Below are experts of layer 12 (counted from 0) of a mixture-of-experts language model. Rows are named router (the router's row for the expert), up (a neuron's input weights, with its number) and show model dimensions 0-191. Each number is 128 + 32 x the weight over its row's rms, rounded and kept within 0 to 255. Numbers have three digits each.
After each expert's rows: "mostly gets" lists some tokens that are sent to it at least half of the time; "gets" lists some tokens that make up at least twice as much of what it gets as of all text. This comes from a sample of Wikipedia text that the model never trained on. Tokens count by the router's weight.

# expert 40
router:102172164098169129150160141126160120142142126189139154153123121107148080088113128103097156061099162123179154199136166131128127067067140086120116168181153161109146114096065164108105115131095105088072148106114118130136186165152119114172152082124135180136137097071074115108090146180107109150185121103206151155134136125105196145130136134186118141124148160171140173116129129141185039129187091120147070112074145135119094111189152141106157064187090124163123146167134126142110142152127096128142059148130157102129121135124148049142147089179166110085134164099145119126104157095093114146
up0:113140104168143125158097133090079101123124207091108166130093106156163161198160134066123104101148102119135094153067159169123075169133164111136098086083172157176055166085088131124091098098160111148062174088133110139174125177117145187120147122131137113112091104155108121182094125102142096102089112095090113094126113126115147174144180164166121149119081180127118147120142140140131080111119104109096202108110145082096113099138124131161150094130134158132148144108086168160120156107085118113110142203122103111094085108117051131150132139112154154062134192157046142156092166108179117071
up1:098098142121101133155135152215100149102141116176094154136137104124135104141117122180112103128129107152143141108168094162073148115126133189112153107186106140162154096134122142137109127093063178116207107127110140118090100130119115111164150144149134151199121124050061140129154179180141145220098086096059132127125108106101188114138205170099126129132133179090137128071132177152111100193161167156097078161125144143177182127136129123109112022118120141156105144124200156117143110152113138101149152152096114115096143138128158081084099112159174117116103139104153120158113170133059169128
up2:134163138147128121124099123117147130141147021201145151133114116082111105074146088132138094136094127162034128090112169152109158079208172138167115115113107086159077109138136141097130110128062131098165155161135087104093149084083140112140105166135113119154111138074058089120171163132132104156075092100120122076135145165103148111138133118141074158128203089133144159166113133165076150110122115149152158141106156173144135116179142092093125111084114166146122025124162142120111130110148056161083084104097140127131088167098200112137120128146109043129153108123094162085123158138129141126
up3:151159098078153128137145161109150114111095137116171180139132130158085177148134114064113168132089155145125135111130136121136132164085110076066205120171139154116143209123052079111098117114133108096067146104099161142130139125082128132113158108117171158150132094154097143088029133145121090158136089145139136161129141113131127117183093194170149114132107126166090115114085162116103058154125119121121139098059127098138097108160146163180180078100128137125085080093131164108114125155137162093109138162052159097056106141120087133141163183136178140155136164126130080071079138103117053161
mostly gets: " ex", " con", " pa", " dis", " Pa", " su"
gets: " ex", " con", " su", " pa", " Su", " part"

# expert 3
router:152149168090162170108097087097116095086167154169094159172163086092164099125084187106143164127147127085158163152090120119086126097119106089134137110158111172160145112096094155093123088109091129104096090129094181118099143156173109098167174175160174160143089101187099085152100133153092131162148163091149173088171169086097154090123067159137096163086175162116164166158145117163161106106149135120102159189105160088120087087130170150150174157155168160104082138141171092165087170170115099123113125116158157124121091172173101089165149092163164087098080105163116088137168167161082147135
up0:105129118094130127093106092128066112117108057145141175116090093178078102127108225094172093063114128115125176138090109152135142182157140150141139133126092141115124092152137121114091157124107141065134181124162100074107146089194109157138156122097124165170154128106107123120094189123075114162089094073145121167142132121168158147157202164160114143150146122172156117173166156165141170153093112134115156143094148152127118111119188138056158191105161112121135132164124174183116116126065176132057084118176101142107146106162142134100108150148136113086154116069103151179166062142072135105
up1:102125138102172168170164081117135110126123105133121146158156121169093130148118140061089135198121177081071190100127169125120059125168178085137165142164183114091153123150120081104100117194121085087080116116120086154130160168131145164183134143097139148125082118084135130121101125131100172186106178111175146091140127088149149117124132175103117138121148157141158204137156159139090104146137161095129114101146107168143148126073182143128097062134126149131084067079163109113130105151121154192167164147079172083115144139066130108149103088198156143118134062143178092096105161176119087155
up2:131102139136108195117115098116105133151102099145063166136170101117177119184136139108177124084078122099140126113094076156099112129160085137153131114158128166114099132084098145075144118157091195078107133151131195137109095126156113078098183154182149117172110146127094123132106141151088127155095117114115147137168122073126140122128164159108101096105120157185154136171118179151144100110170075112070091181093173111130097160156161213134151120173047126137130149115122134147108168117108071132196133132098116096043069177085064109145152188172177072131133132130126091155123184138121134123
up3:099137171112104131084125078100120085122109178166152161127140131145110093101133137117174160140122113100150161151142089152101165158144132177132151153111172144155112160129125149115115084145113194076136122149125120146172133145206115070175154042099201099108157050139148134131078081148115098102155087130105150121114190089133083146090059117107206143106105177141143135113206134096139177166107113120119114137144172121131122111179113184160081167140102144134107130190137108152136126106119123105161127096152104113114075153192143110163113130159158102107080026091119071162070143146101119105
mostly gets: " British", " Star", "BC"
gets: " St", "n", "S", "y", " British", "k"

# expert 12
router:161165166082166161113089082107078089097156158162096160174141086090150100141084116111161166113180158084155161151090125155087109093119090089142133120156102169150156151094090165094126094113091121100100094110137154119094147155154097098152173138159133162118085089112100090113098164158088091156165134090157172135167159099102159092156116148112107166086169163152167168156162184172158104154144139144100165121107162086179097094154172163182180134157177160102078139137171092165090167151103108099166120128166167105078080154177123092167143115168157088100088125130099086110168166080086136177
up0:155092120145158142104135159092083134130120118211138141173177112121148117182105141115123133076079148097106139166140115098114088156105131111123130128151155158144049177077147151159144123149073141188121150149099162178115129157158156125124170068146102148160094122125087132147083206101163098227138169131131127149178168096112121078077148140112150120094155168127163147126161090146095088104117156171140064139114128108081088164145116148032123133181075118194089148159163152104121110135089089135115078138137084136142079150143143146124148109134118101088110085152185142076157159091190106147
up1:161138170123179136114141129159118145108116128107114130187154127096102140175062133064139150126113151090139162150139174131128156169144202079146154152146086150103152123120079152118093137087154125127162123167178094120127183166095113108133112118184078206138061119110143094104152153125092144172114151097146138125129141104153133113147161208190092150062084149107165115091158137096115109168177091140130108091151157118140113133086134170129160145165163170149096063145089117208111162151158100094123134107094153184139075145146147111148170140200119121105162193089151124084183203133100140166
up2:188097099094172092142156114105129141112102153094178188118140067121123093128096093122139127078058160118158138159107129115138134130145157085079145110170151130089147089079104146090130122125125139211100132126136171153180103135117111103122188057172114164188125093121125116164063175126096106093064146127141132175134125151199140080107188170178102110112162135100135131188127121143151135134160105070099134165106151093205177114148093115083148185148216104147147103108132148149144131059162132130152128126137207089159102121114090096158122112147156123114154155143123109147121147078153184120
up3:173128119138098107183145085097182102111148180162166137157113133129078095205091132080089182170150121143176156097109136129126127138164163106168087054191178156128160135110089180139080174090095142154119112127150190154190160152123110177177107104113157117159113111128175100123121140174135091172155095119126155170164107094194111106128105137142143186135104159093163132107169128074130143110161192106117142142113125122140075051098107176121111102123128160091085108177156177129108111056095183129128158145147167115139136076126105087127181144069144109132113112147092133094108107092096135166
mostly gets: " Russia", " York", " United", " America", " Australia", " California"
gets: " United", "ia", " York", " States", "land", "an"

# expert 19
router:105143176088164156113100087101119098090156167154115157168180079088082104090087104111164168104130092096158164146088095187088117098123138085091104125167091169164120115093088124089138091139088120112094089129179150143089121154168101089167181121153120167152081099156098091140095154151087094155118157093154168145173167092092153092099101146095113160090163168108165167144161143173156106142125139061094148154099157084131095087136167160154171121158166157143091132113175090167091172138112126131103128119168159094132091163165125090168146108163161090095080111201101083113167163158080130184
up0:144151147098165132124157069118099103176142146129149123126145122113117135127137187151156140152125142094190123167105120076088142122078087103139164118137061086127148158134124108100115134121124127161148133122067163142160144113139063101177163153166110157136163183131159123116153181150091067168112152111141139129134179141139098118151107151200151128139170150149153139149096143128154083123213151076129142128118151110139116170076171129157172115141111101102186140125180103202120116105017205096170140065096174181152105104101129121106199073129101096126168104145123091132179140129126044133
up1:165176105136063183075113140113084103101113082108133143148129116150139130112124130134129164023137149163136129122119118170145074139133099078097126141140014107184139086093125118101137087202092174155139138068169121112095105132171059179152144090197031129096088098130085117123179050178128159158112130119139135130149149095124116120074125167186146105158171143122137153163083158133137128063094169121120150106122103114124139087127123113145105137126108149111159193104150113107102132141147172157110141108130115089142202102097116143142118191118152137151114145109116127112133130146071120172
up2:155211107139115128110156143106173125098130076142114081127121137094082097122141155117075163127089149158057140131122078127098144124172139151137139078126094144101111166095124137108103111155147084116134117162059081139173157175139075112110123125143078153133086189112094102112063130107077122152194092131137143108137082183110141140198133135102106159090179125142160145140177134107072128150162153157136149136160151107121128113127178091114168136155140205123134122150179100148103136077061172115049141121170100196127138067114159101099123117115140182116116062117182105079131130107095125208
up3:114140140090090151099137133119131111093132115173133185108093115110113113134154116112169128077129129124134123128076134126070178126129138102130170172165134163158114131105095157084145102123091102082069040101142159114128093144161140120178105156133178121225194102063112127065096152150085142110070100097154145142173098099145138118122157117086094152136122173062162148064156100141117107103150120164115158245113140132135075061082166149176158144108096112112123166127128135185133126140108116134123123131140148193166070144146115121167100156150177144119113067147125081132162102136070178120
mostly gets: " had", " has", " took"
gets: " was", " had", " |", " has", " F", " were"

# expert 33
router:187153160094155160086072090089108097092162128166107154167118082089148100144089179110162160124117113096158163149099108075088137107147136094101183146155157166152079104091098154093159096087095099106091096134116130165093100155162097102149170151157159167149079103127097089128096146147088168160135144094145163092162158091101150093099106171198099158092163158082164165171146156160165109111140108148109177223088155094154097092134163154139163151154161154127096142146166095165092164131100114157130116137162159170101102163164067100166152105162153087097092127159084092170164159142089156121
up0:217200090141149073161150083102115109132159153140135144108180143083090110115097103107126141146115153097150122135151110104096151108128130154075107180133127123110063147143148168114114101147161097203101147134198133121084160182144126118138132190138102163125154141158117120130126049149090081191087183100201143140153144108088121099092134193121105132090138146160149125151155130143136134104125088120125174117110130096131144130054091092081160167126097108107151173131167113054108150082190155102140093164172048104118152105169068101162124118147104107071154151158115166130121081128106163096
up1:101102156102130169027137122113102102110136076153102150155123136111175167132139126193147159129145118085174183119152130130124112153132157122124148129108051141125163201077101085107098124068094140164120130162165117132124134171121089109148104121078127161136131142051119095171127096108116089100052183136134120136119122104113103115103151067139172187131187140097121205168149161144147144145130091087114153127149113113063072136143111155146143103119137111165151128171111040164119132164148116153055075159128102195184157115152159124119152133125064131102093119128148114119100144084155049129
up2:119117170072161146132104106114138119084153067135143094152093132111200111150130105159095141192138141182119176149153122099118119080098066111158117092109171151174187105144127106096130146063108125119061095185129093158117086140124130128134125081110125141162185082061185121176073202107097175157147135141067142145150163114110141095093208088150129170131123135086157128148182121113095139107162108141121144137160113119170130118160119112078097147158134099169123111129100122159128140077135037140150164099105166097090123133095137115140137106090156147106104137036132119165154122089160166201
up3:047133142070111135183099076140128128149150049184126123143160069138186107155120106136141116127169094127149141165126138127103136116097075150121144146170122146122144152099095113079078128089103148043124086121122092093123194111140110145160145140149104106134099108136141120086107192078100141112110124108129145097132073123165159138203132188078106194117156143157159140099131116148112092113103143095106095171102175091175075112173156124129169082155192125050161160148105124162141148101108095158169104157134150113156139157148105056138130140104173081104122151118154126151202177103075134178
mostly gets: " month", " week", "day", " time", " years"
gets: "k", "n", " on", "day", " time", " years"

# expert 1
router:151150160092158171105095098093122092091157180162076159167123090093178094154088126114171158089128124095151154150102107092091144102127146090118146145158114163154140124091093144095113096135096119102097095113113129111101119158163081096155167197154143163143082103152094092139090159152095151153165165095155162093163156094109157088113061166194100159090162164094159165162151193165157111176155110126099177187102149090075105090146171147134152143153159158137096130139153094156088163145094105128194105176158159122126091157169074097168160062161155091098099108121072095096159155157097151153
up0:173122150039173134084111226084109122107156108105090176172094099124127121067107139144117120114175158137179165148118080140098153081145149130127141101145145149107079107080071056137128116155083104056120091112105103104086147117187114102126142098181115157181148076083137123149136153184092073152064131110154149161154131147117124095082072101102117150106140155136141144111138077108094132164105120120088100175094145074109137089135139131144150152122113175098127140165155064128106134116162173184076098096158141120125125177134150066144080150135155100101055187109097134101130113138106134104
up1:147132166092184137116122106104143078130085165110078132145158119154150120068115119125124169146156194141135143150155126146111098141115136090130156149165156126107123139111157163124145112192151115089137106109109073136118129139185134064103150119116169195101103119124121085199092094155135139147165129134130158198139188031101146119112159088135131181098143123103141148174128078112162065013102052174123111034090152122106137138102120133098141077155123162133113135116172092127102122135060106109108166221125136157150094162167145132134116180129153124111114090175156078130110137122111131125
up2:115127143085150178113128096148136102078075198152078134142167060092094102107115162056129158163143095138114130147112148165078183086115114101140170112140171154160170157099088063091132121117097166042141097143133112152094161140190124079136143095098162102144082121099102098105087146166085124142147118080107148174137121075140175113202135141103137148154179135163124133099124080122160180144177126134104130085155166145185094119148148158181133103150129192144060109116113116144117168128121173201139127073155150112127133116170130090126119155200126126102122087157104107122138177187120119169
up3:101116131126096145111105132090051091062074148140108126122149139161127166126131163125105153117163229055127137110126072053126070105143124101165103150160115126174109154150095109092181132139089085147119160122116143144137107158129095142140135110091156164131111129104092128224145147156119086132162111107093138096118133112127120159128149144071141161119133169188167116082176055099155133148100150083129143025091127157113151174112115100146147106118194103071124100097157104127123175160120136084103129148127172157176184139095155128135093151108118114098168178205113123150088153083154134080
mostly gets: " married", "born", " late", " live", " So", " appear"
gets: "ed", " of", "born", " So", " 19", " h"

# expert 11
router:121148169085164171101089082089092091082168129165092166171171075083139102131088107121152163130128113077161163155092164159083125100111153091127161104161103167164064167089087138087119088155088108100085087119140127126093155158156090092163180134151144153149082090152095087130109141157081112160106142088157169106168177093102152095102155157124099160086160171123170166166165119153164108170138120153095129111108164085143104088146164154180177119155167173162082114146173090161087172143131104121124124128163164136107077162167145089163153128170167081095080130133107086162160173163085142123
up0:082182120185110130124123143055110090137101116109145139160098110124062160232148147162171174105145144161086133152100124168114133092151109127092120191157094150159153128147097196118160124160057104103138136187122132195154103119112101096087168186117126077103135125106151125138163071143115135129153066110118172167101100086140120126202056083162107208081157141104142129173153177153148104161142148097138119131101153143166122125106091170141137105133076190139113151178109142123101135119081126133119105113158136093118135163139100136158084144104153107119151081147081130148143106091118125219
up1:085096120146115140143093125134111093130092163165075113142088128120168112158090131135145143114111063083206119128142139142139200129134174107178116162127210136078168144142083160118092118169096173082128064130189112152130147132129168116173089106089130145204160143046123116140103122157120098096130096084088154120126086075107154107131143172103159126091053128082134135149130137147114159098111114151126179150110102123167117137103128172164065087059136149112099110163132113129152127110145130110127088119158113098147093176109038108153072142166175146137121117114028115166122173119082144131
up2:098108133078137108099168099154156146131152100147077141157132127161108121151133103090130160142126128142112163236129142111117087103109062105105198158120087150094082063128151162124108096107105147093141117117110133107133148112109104101159145099069142128149070065167080132076135152108122146175136123136132112154090156127055180148186143207097112088129142098168148125063117197197126144161157110144113037141131121154180146088151160170140144118140122117203062084103108136134116165073116088108178108109113146147139156152151157151165121130167131106126120114099178127165155166202123106131
up3:131105145107147118089142078162062105091124092120142102116111106126164108142113121101169132125174156115182141166126122146109190091118154122140147136117147119133123145132131102085153091115154109098156059076063185030083126147163138156161118113114207147094087166130126107106158121093153114091158158141182159148126160119110152123200143148092113171088146115072111132157122206102098077142194097143072136134067153088160153174174103134181102173152151162180079136164154112147116119201085173147086142151133096161141064157143095131152168117109153152112108133140187145105099184118132147136
mostly gets: " At", " at", "On"
gets: " at", ".", " in", " on", " p", " of"

# expert 38
router:159144170085165167095086084090099094081165099172088157172148086082110103176084112120175164111156117078156160151092108181088133096140137088135145113162085168159119100085092159089088087145102110100093091114126102138091104156160099092163173109160166150122102093134101089139096156150083156163114148091156172102169167088092151088096175137090093165091169163118170166152160153146159106138146132138098154162087156092146095087147167157132172126159176155133096120126166099161088170150122141092141112151163164177096092161173132096169143102168165088095090127208135086126168168120088113153
up0:200170171125147169135148131168086106168150231111060127131119146110110080103104122087138121112107181166070182113132063098146143095095107138101115114152115121134156094176116094108115103229157103153095164111165132094117136111143095147112102147145133129101164096094091081074109124119134091151126155130122123145101108103120103130140129136088168140100172125110119128200139100148138084121118082076163119100180144101127135106129115147129133103139203130215135181063151132102113125069107131090147082184143178118123119155140131124110068158178089160090098133189166087153203132129131157105
up1:144174104139133082168067146071152160121135146154113052132142147139119122091080016141138187095167113168108136179099127118153133127194159121103111063144155165139193083079190159091162145154147135133131111104165134188098161132137113102139141109135156073104128137128097104065090168159084129158135172133099118163126145109059135108072126112195109148103146131105104100166126123176104086101084152190113144122121108117152122178103124129108148132182145120156087111105160118121148161162157086127152122151174167140098212155140192109159176144132167132109113083129143142120080099083097162116
up2:074164144142174103174133090131150115105111147113152153161150093093109132155064118094120129150075166163105145134089148200134138139200124127119125098163124160146190154092105207101097118147130202127106065137081120176119137144132167106130136182093089155084129122140104123077074162149105156095178121131144127148187166122152172116157114158068068170111135144134148162114161129115111150124200136179119164190153146122151121104130091107139116136113101079208088077161146149149096125139119153169128108124115104076139076135106117119114167124134129142095039134075072115081177129123113160195
up3:123134131132139138145151099110189109055133167064110145112084136088131137139149091088136113082139067126168138148090095096086181122062115089036128087152138123132119130133137064089170076185145177173105077149113134149136121168156150095140187114140120128103135100146121128160087138092127162104151159141146092106104106144087175172025106087116115115096126153137128140135167128162133100111119107106137097141061148128106110116168169126106111108116169124164173149108089181097132163189146110148113076162127193142187112194153093055151098113111153146129099124157119111159101103156095205154
mostly gets: "–3", "–2", " list", "@"
gets: " ", "4", " |", " 2", ".", "5"

# expert 25
router:118154172094152170129100092087140094091164152156154154167198081082091098062087094104169166125139130085156160150097125156084123100142144087145126122155093169162130177097097131090121090136101103111099092130147147097100129166166099094162174143149143157129075108149096093132092154153088100161064148089148164172169162096110148101124168155103107167087166168132165170139165113157160106081118146112086116092108168081143097095138167158141174103150176158106090125132166096164085164129075146124119119067169152069163086159172147095169161134170162089093084113175098084154164169132088101144
up0:197200147129096128101130152141148120151177064159147166169085082071049071090093113115108169141123136137134163140141152136131146136101107088158087115138070131136108164090108123112099128131117124132108134105194106088088119131161133088159152165077100106112134151144117082074133162087125157162126091089150126153165144166153122094155177153161046125111124187119156153162123123118143160066164120144118108162107147136067157118117115140183187107155097123053141159155197136140078129099169089164087152139128115171133163156117157112161081119181094124148147166081076127108217132125101174135
up1:094118127127115137115151158140090090098129119175112149157052121134093137161091149140137140163103124075174155143112162186092150122139166133076141118177123156166179116130123120085135120188151141104093096147086101103124146130117172058214114070155169120150204125123110147157116194180150070172190166109111143145166097124038156144120139161080101131111175159110162138153207149161135116142109142175126112135125173113086119085129163127117148091093191104117179075103157125128101177197155091119116088140189163129155133144159122098142123132118157135100087126110129117140184143137175142190
up2:116109172110147123122113095144118117126192106206118114184125140133141129102121142175144170103056112099135125113072102134110118095134153110102120126105148151146070192102094110117205115141133146130092094192115096121142119154125153107136152088172116079200118124184091142138103154177097116097127152093143149098184150076123131109111184072052113163108141132111143142124212126151165130142118110122119109151078166059117056098154173139136116043136156124129140151130173092134111171158124209081107103167132135184139137142118110113137118096163170118082105109080088092075147176152072097137
up3:151182191145151129121080161111121108132176089180153150139106129096162124152100108100128131118079114067138168117115173112112081132119145087106052165150143134114175167046136106119121153091116084100121180098133148124157157179140192100098155107116103125120096204094139111182130190182114113097101139089125130098131142104171165125098066111132139141124121143115150127159200104157143069216113095139136146122095162059073100097135166139118127125150139142173120055136160115117134122121123124161096163194146132117106133056136214144146111151123132117128081123099106144147220148167120140112
mostly gets: " brother", " young", " leader", " West", " student", " father"
gets: "d", "ab", "b", "z", "ist", "ad"

# expert 18
router:128158167094167174123097078092115092089154100150140159170171084090152099119084108111160161122171120083149158153092120185088147103196125084150102131154101167162126126094100091092161090085093124095106093156129162176104122158162101093161171143152154151103092095105092092153094158151092111155142144098146165123165171093105156098088212178068089166090163164128166163139157111155151112140125155138101119109110154094161088092146166160148173104157162166132093123145163096156088167138094169096101107102163158099125091169165161093163145148163164088098076119185130096145157167052094160139
up0:107125167113149117077174159104136102089156118153098131151128131121126118206090152127149151121143156123160150117101134084104182126154137101087115117132163177106127150122117104119106100178125158151103165124152067086118142159214141106127141053179129156134128122135110136156144173138120096185107112112133144124179113136069162076059163071110138119062063129088137107128140112166175159144165046173101077159123176127029129105101170120074128149110125126097115081125140121087079159094109103147147063124177171146173126183134135086142134096149125124118099110122125113097125134209046133109
up1:113142133119112143109109161144119134085134069169105126158101152128142148176133114115136115182101138116151123130143105093119127121143094145093202117132126134152128122104087150126174129146084093110151082131129215211105096137170065118114131129167088163101124039131145154081143144141083094094101100095099156102171137141066102131191108099115085157111156152125165138144109114122067111081192115096130114078096104076167143133163118136060106059130159140055105094136087117182139111091105083179196159117124117126189151150090117130113138084147101074124123058089131069132158126107144138198
up2:077115148123116151104141163108082114164148093116112163187121101130193208101110147127183159064101094144148146152081207153148180131125069119145152116124071170118137107160140132089051106067180108056113099148129115081126153141159143094134164061156125202102114069157089121158149134158121120109130124120135129169124118123130097111074144149156169142127122103162112136139124121102131137097162108071134119170109092079141105078131085105136113118106117109091127137102049093137126113199107187169108097119116166160159111150158187091147136109152169160152140129160059139141129177112108150052
up3:108163142114152123147147222135124175106170181172160118137149106087096140028110158156120110103088100175120123089139109159130136045134160140077083171132078136172171149184133079076107131159069113118123125120097137183118118152130110166099153114145145130071161149090088101158125138162136107163092097169111113099148138132118149098168114144167125123112118137172125094187168168163134074087113089115173159135136176074148123134130082074098062114157135137109134121194133141096139137166174049151133123157153170097122107104130124139167147040128150101097132057119112132146163081107134148113
mostly gets: " Roman", " Ber", " Ne", " This", "bert", " gene"
gets: "or", "an", "ian", " as", " this", " Roman"

# expert 16
router:150159159098156157114101101087096097105161132142109163161129088084125097168090119105140161132142161076153162149099069097091115098135166089110139142157102165160139121100096153093166087097087135115099102155143147102087095154168106094153176146146122163149087113131091102130102170152094143165183172092157159140175147093115161096150091186112097162092167157109158154153148106184140111150140118173113178218094156088093099106121168166128157157155171146078104167117176099162090159151140157117140105103164156158101103159169062098167156048160159099097087126202078096091168154097095120158
up0:173098116112166086139180106115106151129129130146167135134150139143160146073148089122158165112112157102171191148158120118140092134195132145175150144162159117131127105085112186129208147143086158119124158173136066108137065113157134082111163103145235130140115114093156134061093187086103145136093126121130144118125132097067101112206107104110142119113155158126127122145137087120145113169154152108073117073104097205127065114104190136108174096122123133080086055145143117145134124150116104116154101189085109158140160167178137110128178093130091108105114095096176132074109171195122130114
up1:087158144082118140142111107116144088101093149153138104180144116074064115180116240091122144110173150112114117139104161126099170088110172146154116109140144171135187127132104121116132135069157193087146163117075164109096124119094184081148143149149165130115058116101159137107072136191085225112133117092103142152088154107089177116109086146140106164099134137101148112080128115110135108156139186143173155156119110124122147148127117105172073057148094183157107098111114144137090115096122162153208176151132171113120080199162146108117106148114128120158094150097084086172104130096120161128
up2:151114143155190059111139134142143138121161151108137153142138139129124092157110097102071133131128100097092077101115163104144161114149185109124088161167135120128069122116157134100117098132058116119104093119180119105111086101107100200161154186147141223112161080167123135137152113143122114185100150134130142161137058119137126074129152194088104123127150119174141145091099135169146089166118103131107155133137129079163102098130091099109152165110078108080135155142156130100111156187122079105216127154133064081153115104071093163161114145183162139085182110191141148126121178086160049165
up3:092154118115124183076116154126101111129145104145102132125139140137164143084140158142109133119109171114156101147106173132092093109119141108090078113176196185135159121097146135128127119089080097108079106104160169165199153116076086116185106106128112110180146117102146085112097134145111184096101180120131127090121163113155153105126172131122120159138086157157133165108090109123101133142060066096106121146108105115140143093144131221086144179180119111173056137246158094116110169082189096157077119152133106070095164136146110117132137162110165111088093075135146073125148127125091086190
mostly gets: " children", " services", "ities", " education", " people", "ations"
gets: "s", "es", "ers", "ies", "ities", "ations"

# expert 36
router:157160162093167172092119081100125085084157106165138162173110084084109112100086166095117161133159154087157162143095112118084159104115154085109166144163150173162068153096094121092159087120095090108096092146147161145108118161161110104169173168160140159136096098133091089146093145153088130165153134086153173081171159091099158087111110173130098163084160169073169164146148135150157113118144125081099158153101163087124091091144168155162160112154152157134080138130167091164086176154092098120090114157167158127102088161166099091164163120158163088100078119167078087167174167170083162076
up0:144092137106093109085104141162167147150180097131135141155048121101098118108151164103108114138139197083140089125088115164126098116123160091146138097132195174142093105139113162117068108146054081160167153040110115082116126137166146162179115160171129137115190120079098142144061166143069107112110116068139109115113095172113129098082096131130090124089088156065133103059128176071161152067141127138077087166133151169126118139137139168189092088146174165098102155098166129149149128121124198120127121079113148136118146197145062147099146138152165120095108113120126137112171157141118139143
up1:178124109107141099132103139127113077087159159096140101138150106124093044098079116126152155125166153084137161169127137139114095115173117106129184159163104135143181101096087106108151146136126085130139118146171147154139136094195105108124103086161047154118170072004199113167104125189105098126089102109131153145149084152143175127150091136098066170129158129156136145158152149118181071137144108098129091127098151111163048145093144078145159146120127149119166139122086093129107144147165106161164101138107198126130131067189083129152179077128170134118076098096159129149157142116105127104
up2:179125160139119120147085114120147159139141087091101120181123145105150109178136068116099138155142087135182141185174124126135148127156083131135130118108092101148119145109074141063086080117080152112162143111178103097056170160100128128135118132132139104140173076148103115093193164153158108099132125080111118141168126150106177065151122200150087154130146138146179128124106100137106078135066196148128145098125117111151202119110136142124144138142104078144175130140224151126108171060142190132077087088132105150114124152118160114154135120150209077147086205120121131108140133150131211091
up3:114145183103095150106134102165119106098076124131094181107100099106089156160131164093140183118072081116112138155050158145129137100112113125169106159137152121087109065164132205113082099197150197131068110144106077164154122173088151161215164150137192112114119120143181155074166124063145111095129142124132117126168110123077104167084140132076121134120092135104132144127186130131115190112135093188123105134145138107156128093082155169066094108140121117159121125124146101109113121144124075193101105140173117051141130156106122118191127128160143151176156116088101092168165149162108166122
mostly gets: " last", " around", " every", " first", " second"
gets: " of", " for", " first", " the", " by", " than"

# expert 24
router:147163158095152161106104090118111095096163141165063151167113089092166100155089169130158160130135123086154157144100113107094134102123116096116130122153096160156189138094096164101027094203103122103103104104012152116095175159162117095160164144154152150105088100128093097162099157150092076156167123093153162080160162101103154093177124150120101158096155158106158158140162189160161105139135172156109171149123153093085103098135164164182155127153163159112093143123160103166096158174119073105159112153154154164106103156162140101162180098164153095101090104138118093084168157132090131116
up0:093150150164107096132169114087149077120171069091145133171104128112137128125167045132180136145165131123143120139115072106105141083070057098108092160127122169179138120101146126145110068136128162055122116109192118149125070175186115081125120128102135163061120126137155123090110139139128106154155123115151148082161168136060146129102141141147105158123086163204164126081145129118143136139152138108078173105158126101081140095141144178082084140118134096170127108095111155127079166161115077178064075169157091085138053134142109105130118096124147109105135215106092115115146105091098136072
up1:155146175157149152120064140096090092164114129125132087091123117091071136101096121121137185152073154098129123129106163152070154151114163114138052147148121123125137172158084099109131127077137097115120147117119092105183087129091121123169116123204161122125140115124117149189121178098087171199149134135118138182136143060096121129127058143122154170114145157096160117143120130080117146168129126162116111109159161054134149108133104127109121138140200162079121097094158098163084156081143144059115108069161143179129154136205067092161131103127118146118115135219070128166083184125091146166
up2:115169150152153093100123088121092114140123124083156176116136102153076155095084133117131133056166192093124149105109167141131098077117141118106122136117108139114123113055097113088217106142083138100087137082152170066096142130133110073099126133151107195122146091185112140128098111118116132154090105136146163108127133125132166105121161120132120119113152170152127167160101189107165145154102164178111188170107150091054168164147143164065190065169129125113139159136108110142058123108152121092085129095139135145079146195125067109156144160169090157083081169158088126132229119122130137111
up3:147158165101167214079127114143119140102087023149177160152114115131148135155103144128106131128177107110155093156102142114134134140176186108143141133159117125145100096099095139101083140130111088112124123125193117088091120181154105129141106074144124161161115095119097138107090162173107126108140152139115154091143160138121160097145172161232081144094140121088143116184111070207060125148160131089051164144101124111097119092108167127049112153106128155069111170128185106130108192138067175073153170108122151107167095109156152121155154109135122114112145159082114129126137151116128187090
mostly gets: " station", " Park", " Center", " band", " Club", " district"
gets: " in", " New", " of", " his", ":", " team"